Below are experts of layer 5 (counted from 0) of a mixture-of-experts language model. Rows are named router (the router's row for the expert), down (a neuron's output weights, with its number) and show model dimensions 0-191. Each number is 50 + 12 x the weight over its row's rms, rounded and kept within 0 to 99.
After each expert's rows: a language model's description of what the expert responds to. This comes from a sample of Wikipedia text that the model never trained on.

# expert 47
router:38 53 55 73 45 60 45 50 35 44 54 64 49 46 40 50 57 68 45 47 55 58 63 62 43 73 36 37 40 36 63 61 59 69 43 53 76 40 53 82 41 42 31 39 45 57 57 32 25 65 37 69 74 55 46 32 49 39 46 53 60 39 58 36 53 53 55 72 55 31 42 70 47 47 45 52 38 36 52 48 45 66 32 80 64 68 58 51 59 60 34 39 33 25 64 59 60 58 48 54 53 36 34 58 25 48 48 61 66 62 47 35 35 41 30 64 49 38 56 44 51 38 61 59 44 57 46 46 22 48 31 57 64 62 55 53 53 42 59 53 56 40 42 42 55 40 74 62 39 46 52 37 43 57 55 68 64 33 40 57 39 55 55 48 39 49 46 49 41 77 48 54 39 37 34 51 44 74 39 66 37 58 60 57 61 45 66 48 42 61 30 49
down0:67 44 52 60 48 55 42 45 47 41 46 61 38 33 41 32 51 69 48 57 42 56 51 38 63 35 59 56 52 56 39 57 49 65 30 50 40 72 54 54 47 49 52 67 54 51 44 49 36 36 61 45 33 43 49 49 39 58 32 48 45 33 46 62 46 68 52 45 57 43 47 67 86 42 47 60 59 50 66 75 30 47 46 62 57 42 42 53 58 37 20 75 48 79 50 32 43 50 60 44 63 41 44 68 33 61 35 75 37 65 43 58 53 42 54 46 76 65 59 34 48 47 32 44 55 52 64 33 41 72 63 54 70 49 61 44 65 51 36 69 67 74 47 37 59 39 54 54 60 50 62 51 66 56 31 30 33 42 53 58 45 50 44 40 43 51 57 61 58 45 50 53 53 72 44 42 23 57 54 44 47 70 25 36 50 22 58 39 59 48 68 43
What it handles: War and events

# expert 9
router:30 35 54 44 55 59 72 61 33 53 68 60 78 47 44 43 50 34 53 37 45 48 56 60 63 69 55 29 40 34 55 48 62 52 33 68 60 48 57 31 37 41 52 37 45 58 35 39 28 54 35 53 64 50 61 41 66 58 56 43 49 36 68 62 60 36 44 59 45 56 63 61 60 37 59 38 55 52 64 67 54 35 40 52 37 60 62 43 51 40 64 30 40 38 50 40 39 42 71 42 55 56 46 56 58 25 35 72 48 49 52 66 51 61 38 44 32 49 69 33 39 61 59 36 65 30 63 35 64 65 50 60 64 63 44 36 34 43 44 56 31 30 47 31 48 42 67 73 41 65 34 31 36 55 57 57 69 34 64 64 44 63 50 60 41 69 36 40 44 55 60 47 38 42 40 61 63 35 49 65 40 37 39 64 53 39 54 52 47 37 49 72
down0:36 50 68 58 63 45 65 69 51 64 55 36 57 57 56 64 41 45 54 69 56 55 43 41 38 55 64 61 50 34 36 45 59 21 41 62 53 66 31 59 52 39 51 55 34 59 41 58 47 41 24 53 26 39 52 47 60 44 49 39 32 66 53 48 38 66 63 50 61 45 53 61 55 60 46 51 47 35 60 46 44 28 52 62 37 54 62 65 60 40 34 47 45 41 67 49 46 36 62 64 54 49 49 76 66 22 53 22 54 54 33 46 61 57 48 48 50 58 50 38 47 41 50 72 76 52 51 26 52 72 33 57 70 45 46 35 41 62 58 44 35 31 42 49 62 40 43 77 60 76 43 36 44 55 52 40 51 56 34 36 45 62 49 46 49 69 59 45 47 47 56 55 54 42 26 81 64 49 57 75 49 64 38 47 26 52 53 69 62 41 49 39
What it handles: Commas, prepositions, sentence openers

# expert 29
router:52 44 40 33 52 56 55 49 50 27 65 41 56 58 19 36 62 51 36 30 31 54 28 58 68 44 60 37 49 40 64 58 42 57 51 63 59 42 79 73 43 81 55 43 46 67 55 25 59 60 54 65 53 46 49 53 46 64 39 32 52 51 58 57 64 46 37 18 30 47 62 53 25 58 44 42 40 42 43 54 35 45 45 47 45 35 36 64 49 39 54 36 50 73 55 38 60 69 68 85 29 43 40 57 30 51 37 54 40 54 57 52 67 55 53 43 45 38 59 68 38 76 40 62 50 58 50 49 52 58 47 51 58 52 47 56 48 51 60 53 36 32 56 47 35 48 53 34 17 38 62 69 53 61 58 51 48 35 35 60 63 54 59 53 37 40 42 38 61 73 60 46 45 40 49 42 66 48 47 59 49 59 36 59 44 39 54 64 58 51 65 41
down0:55 44 57 69 51 51 57 34 52 20 45 61 51 66 47 60 42 44 61 56 64 60 57 37 65 56 47 54 45 59 50 31 60 53 57 51 54 36 48 46 54 48 52 61 32 43 30 51 63 65 46 44 43 49 50 48 61 55 58 65 50 58 26 44 47 71 54 56 14 79 13 37 26 65 67 56 61 66 42 48 48 45 42 70 58 46 37 55 39 38 51 42 34 46 52 31 39 50 36 42 39 66 69 51 43 67 51 34 49 67 65 55 59 39 53 45 63 60 41 64 44 36 58 49 44 39 53 33 43 70 60 21 86 56 38 61 53 29 44 31 51 74 39 47 52 62 63 54 41 53 47 66 54 45 40 66 50 64 57 50 45 70 50 42 49 58 41 37 36 61 40 35 46 60 44 54 58 56 40 65 35 48 53 60 59 45 58 74 35 70 48 61
What it handles: Organization name words

# expert 28
router:54 53 48 61 37 31 28 64 32 59 44 53 63 50 55 47 63 72 77 24 62 37 59 60 52 38 60 56 51 43 34 74 56 64 62 43 24 56 43 46 38 49 60 37 44 65 42 51 45 78 53 26 61 72 42 39 37 51 59 26 38 43 64 38 52 52 57 52 46 50 46 30 57 51 44 50 44 71 52 64 35 46 32 45 39 47 69 61 61 46 59 60 43 37 57 47 42 44 55 30 71 37 42 38 52 49 49 62 53 39 28 72 42 54 36 47 47 61 63 40 63 28 62 69 45 57 46 44 49 38 41 48 64 41 37 56 61 18 26 61 53 71 73 56 55 67 54 56 54 61 60 31 58 53 51 48 59 50 59 59 50 66 58 51 48 41 82 38 61 34 47 55 61 38 51 51 39 36 49 52 49 42 44 28 44 56 62 36 62 59 38 40
down1:35 57 38 64 52 53 48 33 27 55 35 53 58 53 55 39 50 28 44 62 45 50 64 38 50 55 69 44 33 50 40 40 78 58 67 36 46 26 30 34 73 40 44 38 38 52 45 40 34 60 42 32 53 59 38 47 70 45 49 41 76 27 63 29 60 41 37 53 39 62 45 51 59 29 44 49 31 39 71 35 37 60 57 42 58 54 38 44 58 55 48 61 53 34 82 67 53 58 55 53 42 43 49 48 47 48 36 44 50 47 59 63 55 33 47 51 80 78 47 39 53 40 66 66 39 66 52 37 48 51 55 50 54 35 43 65 39 54 64 55 57 41 38 57 39 63 59 54 42 46 55 54 60 25 45 53 48 49 42 32 47 44 60 71 40 46 51 61 54 60 67 66 57 46 84 29 48 34 61 60 44 46 63 43 61 37 28 54 51 58 44 33
What it handles: Quantity words

# expert 44
router:36 41 62 57 41 62 71 62 39 48 72 55 78 44 49 48 52 26 47 33 41 52 59 61 60 68 55 30 47 30 52 53 61 60 36 70 59 46 56 39 30 34 61 42 47 55 39 41 22 52 34 54 70 51 52 40 61 55 57 47 51 43 68 56 53 44 52 57 43 63 58 63 62 41 63 39 51 56 61 63 59 39 36 53 41 55 51 49 62 41 73 35 45 25 60 36 47 48 70 43 56 65 50 56 61 24 38 69 51 53 45 64 49 59 41 37 37 54 73 30 38 59 60 41 55 31 58 30 64 60 58 58 68 63 42 43 33 36 38 60 29 44 51 40 60 45 71 75 52 63 41 27 38 57 63 55 78 41 58 62 45 60 58 59 34 69 37 36 39 52 57 48 39 44 41 59 68 38 59 62 44 41 45 66 46 43 56 51 38 38 49 69
down0:31 60 63 52 54 50 56 52 38 48 63 44 39 53 49 41 39 55 51 47 58 42 29 51 62 52 47 39 29 41 31 28 62 46 45 36 41 58 60 44 38 51 29 50 38 42 68 31 43 68 58 77 56 48 56 31 51 73 49 37 45 58 57 41 50 46 62 82 45 60 46 53 47 42 43 38 63 42 40 59 39 49 33 51 42 61 47 42 45 45 64 43 79 51 50 50 32 47 77 34 37 54 49 50 27 63 47 40 40 66 50 59 26 40 59 36 53 61 54 36 66 49 55 67 65 33 47 40 45 55 63 60 39 55 37 36 36 70 60 33 51 55 50 64 25 45 16 46 53 33 42 57 30 76 64 66 26 47 49 51 44 38 26 53 56 23 53 49 51 46 47 41 61 31 73 52 64 28 51 44 39 59 56 43 41 62 39 54 41 55 52 54
What it handles: Infobox labels, miscellaneous

# expert 11
router:46 41 53 69 58 55 45 35 56 46 53 64 33 41 43 40 68 53 42 43 39 58 49 64 51 34 42 59 27 53 44 63 53 57 45 44 40 47 27 62 39 42 38 63 47 57 45 56 31 42 43 56 75 25 36 54 56 59 72 50 42 39 56 32 63 53 59 47 70 50 52 49 44 54 58 52 61 58 54 41 44 47 37 52 79 47 43 72 41 59 27 47 39 27 72 59 52 57 71 51 74 69 43 42 67 56 42 52 52 63 09 67 52 45 51 50 43 55 59 40 55 31 52 42 22 55 41 28 59 67 53 52 64 50 59 88 62 32 57 53 51 57 76 58 60 51 55 57 60 50 45 52 40 59 35 62 60 49 45 44 46 62 55 43 34 44 58 50 51 50 47 52 60 39 30 21 42 37 47 43 53 68 50 46 56 33 58 29 31 55 52 66
down0:38 48 38 38 41 60 56 49 67 67 55 60 56 49 50 68 44 35 49 54 52 68 38 62 66 35 36 63 31 45 34 74 24 62 55 37 37 37 59 51 53 45 55 63 70 38 44 44 37 27 50 42 48 33 70 52 37 58 32 56 47 64 43 50 51 51 31 46 56 47 61 57 55 33 52 33 32 66 39 55 45 64 58 56 55 74 53 49 44 56 34 53 40 44 53 71 71 60 43 59 71 52 59 39 65 14 54 42 51 41 41 45 36 36 52 43 44 38 63 55 53 50 65 60 53 41 42 52 46 51 56 48 56 43 56 32 53 51 40 20 35 52 33 52 55 64 62 63 45 61 43 30 37 44 54 47 39 62 31 58 55 52 56 60 41 52 58 37 52 63 81 60 35 43 51 64 55 26 44 58 57 41 15 42 33 53 52 53 27 23 66 47
What it handles: Ordinals and time spans

# expert 25
router:52 47 35 37 44 73 61 36 62 27 73 70 50 48 52 38 67 47 45 61 41 68 47 54 53 54 48 50 51 45 59 37 56 50 48 55 53 89 57 39 52 45 32 35 49 68 72 40 55 72 56 57 67 39 57 42 69 63 39 51 67 37 51 57 54 48 53 33 46 51 63 32 59 47 63 40 60 45 42 59 44 54 62 57 46 32 60 64 48 44 58 38 21 40 40 42 52 53 41 45 42 52 09 60 29 45 41 58 46 57 70 51 52 77 46 40 38 36 37 54 34 69 45 47 64 44 59 49 47 69 61 60 37 51 51 32 65 50 47 31 40 43 37 49 41 55 61 50 42 44 40 41 55 61 54 39 44 59 69 51 49 41 43 44 47 70 43 45 33 53 49 37 38 40 48 46 69 39 51 76 54 26 41 18 37 26 59 66 31 54 54 47
down0:51 33 54 54 47 57 54 54 59 52 50 47 62 57 39 46 47 53 70 27 46 39 61 29 55 19 56 43 53 38 34 41 75 44 75 62 65 29 32 62 71 48 59 61 64 53 53 63 38 69 56 47 76 60 49 45 58 49 52 51 55 49 79 47 46 19 33 45 58 53 44 49 58 36 41 49 80 46 47 51 51 65 24 47 48 55 58 43 39 52 37 55 64 36 59 57 39 57 47 22 65 52 55 24 38 41 49 53 44 36 41 59 51 65 44 25 59 51 47 46 51 53 71 57 54 56 56 29 55 55 17 49 56 32 37 32 39 44 36 48 39 42 37 54 51 81 36 45 53 65 46 46 59 34 56 46 40 83 53 64 53 41 57 48 47 67 34 49 56 52 50 40 49 36 42 59 57 53 42 53 56 53 66 34 40 45 47 35 60 62 38 51
What it handles: Role and occupation nouns

# expert 37
router:34 53 75 67 34 63 62 65 47 29 76 55 76 41 41 49 52 31 46 24 55 43 55 61 51 73 71 27 53 29 54 55 65 60 39 61 61 50 61 49 25 28 59 45 53 56 40 45 15 60 39 50 66 66 48 46 62 54 62 59 52 54 67 39 50 47 57 55 34 62 49 59 51 47 59 50 39 62 62 62 60 54 47 48 24 47 51 56 53 38 61 39 47 25 65 35 47 49 66 31 65 58 64 51 58 26 47 68 53 46 30 64 48 54 47 41 42 54 72 34 39 47 56 45 41 37 65 31 51 49 42 56 68 63 54 43 39 30 44 46 29 40 48 45 73 54 61 62 53 55 44 27 45 46 67 46 69 46 54 60 46 69 51 53 38 59 47 26 32 52 62 52 43 51 39 43 56 41 49 51 56 43 47 62 44 54 54 57 41 40 29 59
down0:30 51 47 55 61 61 41 52 53 53 54 74 52 32 53 53 63 39 70 49 49 56 65 48 53 58 54 64 39 45 53 65 44 41 45 35 53 21 73 48 26 57 24 48 64 45 74 57 54 53 48 58 62 52 48 49 57 59 21 44 38 57 56 46 67 42 49 44 56 50 36 45 55 55 43 49 72 50 65 46 63 53 29 63 40 51 62 39 49 56 61 49 63 69 72 74 51 45 43 60 66 46 70 76 29 49 53 77 35 37 62 43 35 45 52 54 48 24 47 56 40 39 68 56 47 36 54 78 55 54 33 51 61 54 42 66 42 32 34 46 56 69 42 65 41 59 67 47 40 61 37 47 55 58 36 60 49 50 38 48 42 42 44 65 63 48 65 58 72 52 48 64 64 44 47 59 66 56 71 39 38 38 19 41 36 62 60 66 43 70 50 50
What it handles: Miscellaneous prose words